From a checkpoint of a small mixture-of-experts model trained on Wikipedia: a softmax router.
Below are experts of layer 2 (counted from 0) of a mixture-of-experts language model. Rows are named router (the router's row for the expert), gate (a neuron's input weights, with its number), up (a neuron's input weights, with its number), down (a neuron's output weights, with its number) and show model dimensions 0-79. Each number is 128 + 24 x the weight over its row's rms, rounded and kept within 0 to 255. Numbers have three digits each.
After each expert's rows: a language model's description of what the expert responds to. This comes from a sample of Wikipedia text that the model never trained on.

# expert 6
router:153138129108132181124111081106109112164117143136121114126107188147089101135152140159125096133126133118153110180072092173145131150120139160128108141147121148153152153132146091129150123122159087159124143121111153135116154146086137142130134108
gate6:145091180121124120136097123154140129130107075117165126125155106098142161099115125144149127139129115160085143157126145127193185130161136129143158157115111111149131161134132155143152139116113110136130118099116175130127090114115090109089130135
up6:162145143143085132130101131122125145130131144119069107157156136159139163133088136148125093126163119130128130107161088137120134140164152143161102175109116158101099122135140083082146141099115109137111123125083174123112094121115148150150104135
down6:126143100098125118143093135146111104115116147101141163141106085075130139149148186124105125143132119128096199118134166096162142121146168138093126130122117103148128123111120159168131115127196144096126156153124094140134149125135123145136098114
It responds to: Verb and noun suffixes. Suffixes ending words, especially ed, ers, ated, ities, ri, as in enthron-ed, creat-ors, spawn-ed, prop-ri-etary, ter-ri-fying.

# expert 17
router:093141170210130137136120157109138140139154137148132141135146120159117133130135167109103097122115118152148098117159173126128152098166123142170147138143089147132110118150057131123106138146116182109161109117116137126108173131142121125165140152
gate7:103126091130143129178126128146160134123132125146112155088122131075109071089106127125150121131139130129121117127108166105121095129160133092149138134127117096121159144131144147108104164110099158100140144142095106151105152150162161120102137122
up7:080119128113128167144134122165143147129084134104132146116107093076121104101140110110141147120142146117132129149067098113125161161148174099133163089096085095119125165138172141140131137100076116160127124122115141163101127137165171139126141102
down7:108131100109135114159084140157129126177123137147117159132082158091155107089133127098130158102124176094173143134120112123152115075163132164119155144099152134113138138116146163114099126123130134185146121116142153132143144121141122117113147130
It responds to: Line breaks. Line breaks ending sentences, table rows and list items before headings, bullets, or table pipes.

# expert 12
router:147134172108091153150171134142119130095157110144112093126126116125109126115134123121145168110116139102086086138128151150162150100133134105105148170102127161105119119138126132114100152131134085123170149124132140127095136134088072110128165145
gate6:162090131158107118154091134113132092103111118156134139121117111110134127080132119109145173162111106140130124091142111088134134118135150113126082124137095183122102104124110109142144159134111129061173132158111166081128119159091147131079099151
up6:113095140117145101154093183109167110146150129146113091108111132071095125105116139133123135111092130109158099091103082122110174134167119138149133117179126133141126094138112142160130131119148097070138128125128165089153128141099145111132094181
down6:161161117114124087118127137155161119130130114106093109140082150123110147129100194120100125151154139132086116125156145116138133121151149107137139141106125151102139123119095123069132109130175141123140137111136132114107119098085114170173156101
It responds to: P words and adverbs. Initial p/P pieces, om inside words like Lok-om-otiv, and function words or adverbs such as least, then, be, currently, Acc-ording.

# expert 16
router:168091104115103119121204144106161105138087153110153123142128126125181148147132129123094161148126159110103106109161128147109106111161085110113134164169136104167099158149152118143162158114110096120171127140114136091141157133134127106159115166
gate7:125133149105112090108133128138118105120136123138106143100125086103099092106139126104106156118153152111101121154085125105086091108112121125119097161144096120081166150134104120206108113128143113156107153130162166109132135147141136123061145099
up7:113103151128103138097085135144117133146102186127163156138095132145091147126153152105117118136182120102071120104093111114135118095130108132119114125161139138118114170125125095169138159093149091181139158130129101117125079131158153101124159153
down7:104108164152145128121133104101135130138130073098138159111142151157155139137131169153148129148161136126111113084127142130166139086135101127122157179156114107127109140108113135109146116125117118150119136152115118095103093156167133111108140139
It responds to: Determiners and possessives. The word the after prepositions, and similar determiners or pronouns opening a noun phrase: The, his, its, their, that, which.

# expert 5
router:145136078122161108130182151088107093132112084122154111115139140152141100143149122183134110151126139087097190142122123157121132110126140148141069133186138106161137098118136091128140106093104134121106141125154143104113094119157124138162156142
gate6:101101103151109138174122119107120109127119104091122130150137151125135108125163121141139128077092104132142151103117082115079111164119120089137161093118145156129061108138123148124092129148099145174092145121124113153138154122144160146077135183
up6:140159150111136116127130129115097126083076152115084143128146116153152170110117132114122095120105136153131154147139122120144122078147116132100140084095162121100116113168125130160162133116157076092149117145071137121105106111082101104135156167
down6:153137121132175133130137127151130112094104101127120113168150170152135112111122140142133158109120122128098132119155169146109129176118130134166138130102105122162156141178093110101147123134131056120146105142122122119092140147129139120115130137
It responds to: Pronouns, with, parentheses. Closing parentheses in tables and scores, subject pronouns he, she, it, they after a comma or period, and with, between.

# expert 2
router:106129118211139136160125149119118110148111116110109122123137166123128115148130136139106108140117100127128172119110145153127119094136202148157150132118156178122137116147157182162151152150114141082125153109114148092127121108122157145065126118
gate6:063117117165114116108141131106143143131136169122130120170159140163106165121154115136130134135087146145138136143126153130127109120121119127083100071204102139113120112135173099148127136114134129156117108123108122150158124124156142120099108149
up6:130150132127110103110118128128134136100154149103160129144109125086130098146149107147098123140110154119164153105103115153134103132131126155138092142095118131102165148103094143105170173119093099114125114162143108143080133115152129183097105176
down6:123137116159167113100148120126135176159118100099156130114114139109098154097137147112088122143119133099150119108163094158158100116175095146125143084162141156133126116115126160123165171133118107115119121115147112083084114136113141136078146120
It responds to: Commas and list separators. Commas after names, places and clauses, plus opening parentheses, semicolons and table pipes, as in Pashayeva, North Carolina, (El Salvador.

# expert 13
router:186160138104156165137120098148112141168142141154130117142143139101119125092129121143130099168149175164141149104092132155150121137119114120132143151115084144128099106102082108101102128140131180149110141137152105151138124105109144101172097123
gate6:103105163097112130096087090142135138119141125123129110142150112140126144103128109152076159116119113131181159150142174105140133115154117120112105116136149142150118096146140111124108133135134194143112177134130132105132167121095167099117121145
up6:081141099177102128137134150109136123105123105151138101115159104145120177148144114164109151127165123182116134128127111147112114145140120131140137126149123084146120156161159126145115109140146109132123139116175149113135115122077166137162091082
down6:122127136128121133165125161127091107156113132126119138157149095127151168128095145141131135128136153163103137112122110110108129186151139103121168141100105098144079096142136146118141135136115144154123122102116156121098110092125147174141101150
It responds to: Articles and numbers. Indefinite articles a, an, A and counting words one, two, first, only, plus the piece le in ukulele, parallel.

# expert 23
router:101160081137149085107109101119118109121112101110168134138126133114183079150122105108132154087113122124184168097136146130157114165144074115080120093111131100180114147111098171120086140135104106159100142127117139139183139139146145082129109157
gate0:146139134109177108130125128115091086105122114076120135144137163081151121148110166156129140134123130098195134153138172142099152156114105102129144092117151114116136151089109147118132101157083149119114155161162166173132127090134117074118148170
up0:146130091163104120133170173135137140124135095118123147096143105081139111146148143143132145130158092149155129151177104125106111147083119097112137122138105139098112174128104130123150156151127177142150098146119117143153101135115136124105142151
down0:132147157135099152171115145119199131159111146117159128114133118156131108135145144105121112107126135125175094149125147140091088144161134143145188112141083089121091119104160117142172121099133122153116175116096088126140137125100098115112123148
It responds to: en piece and at. Piece en in words like stamen, sudden, lieutenant, plus preposition at and word-initial l, sp, re pieces like logic, spread.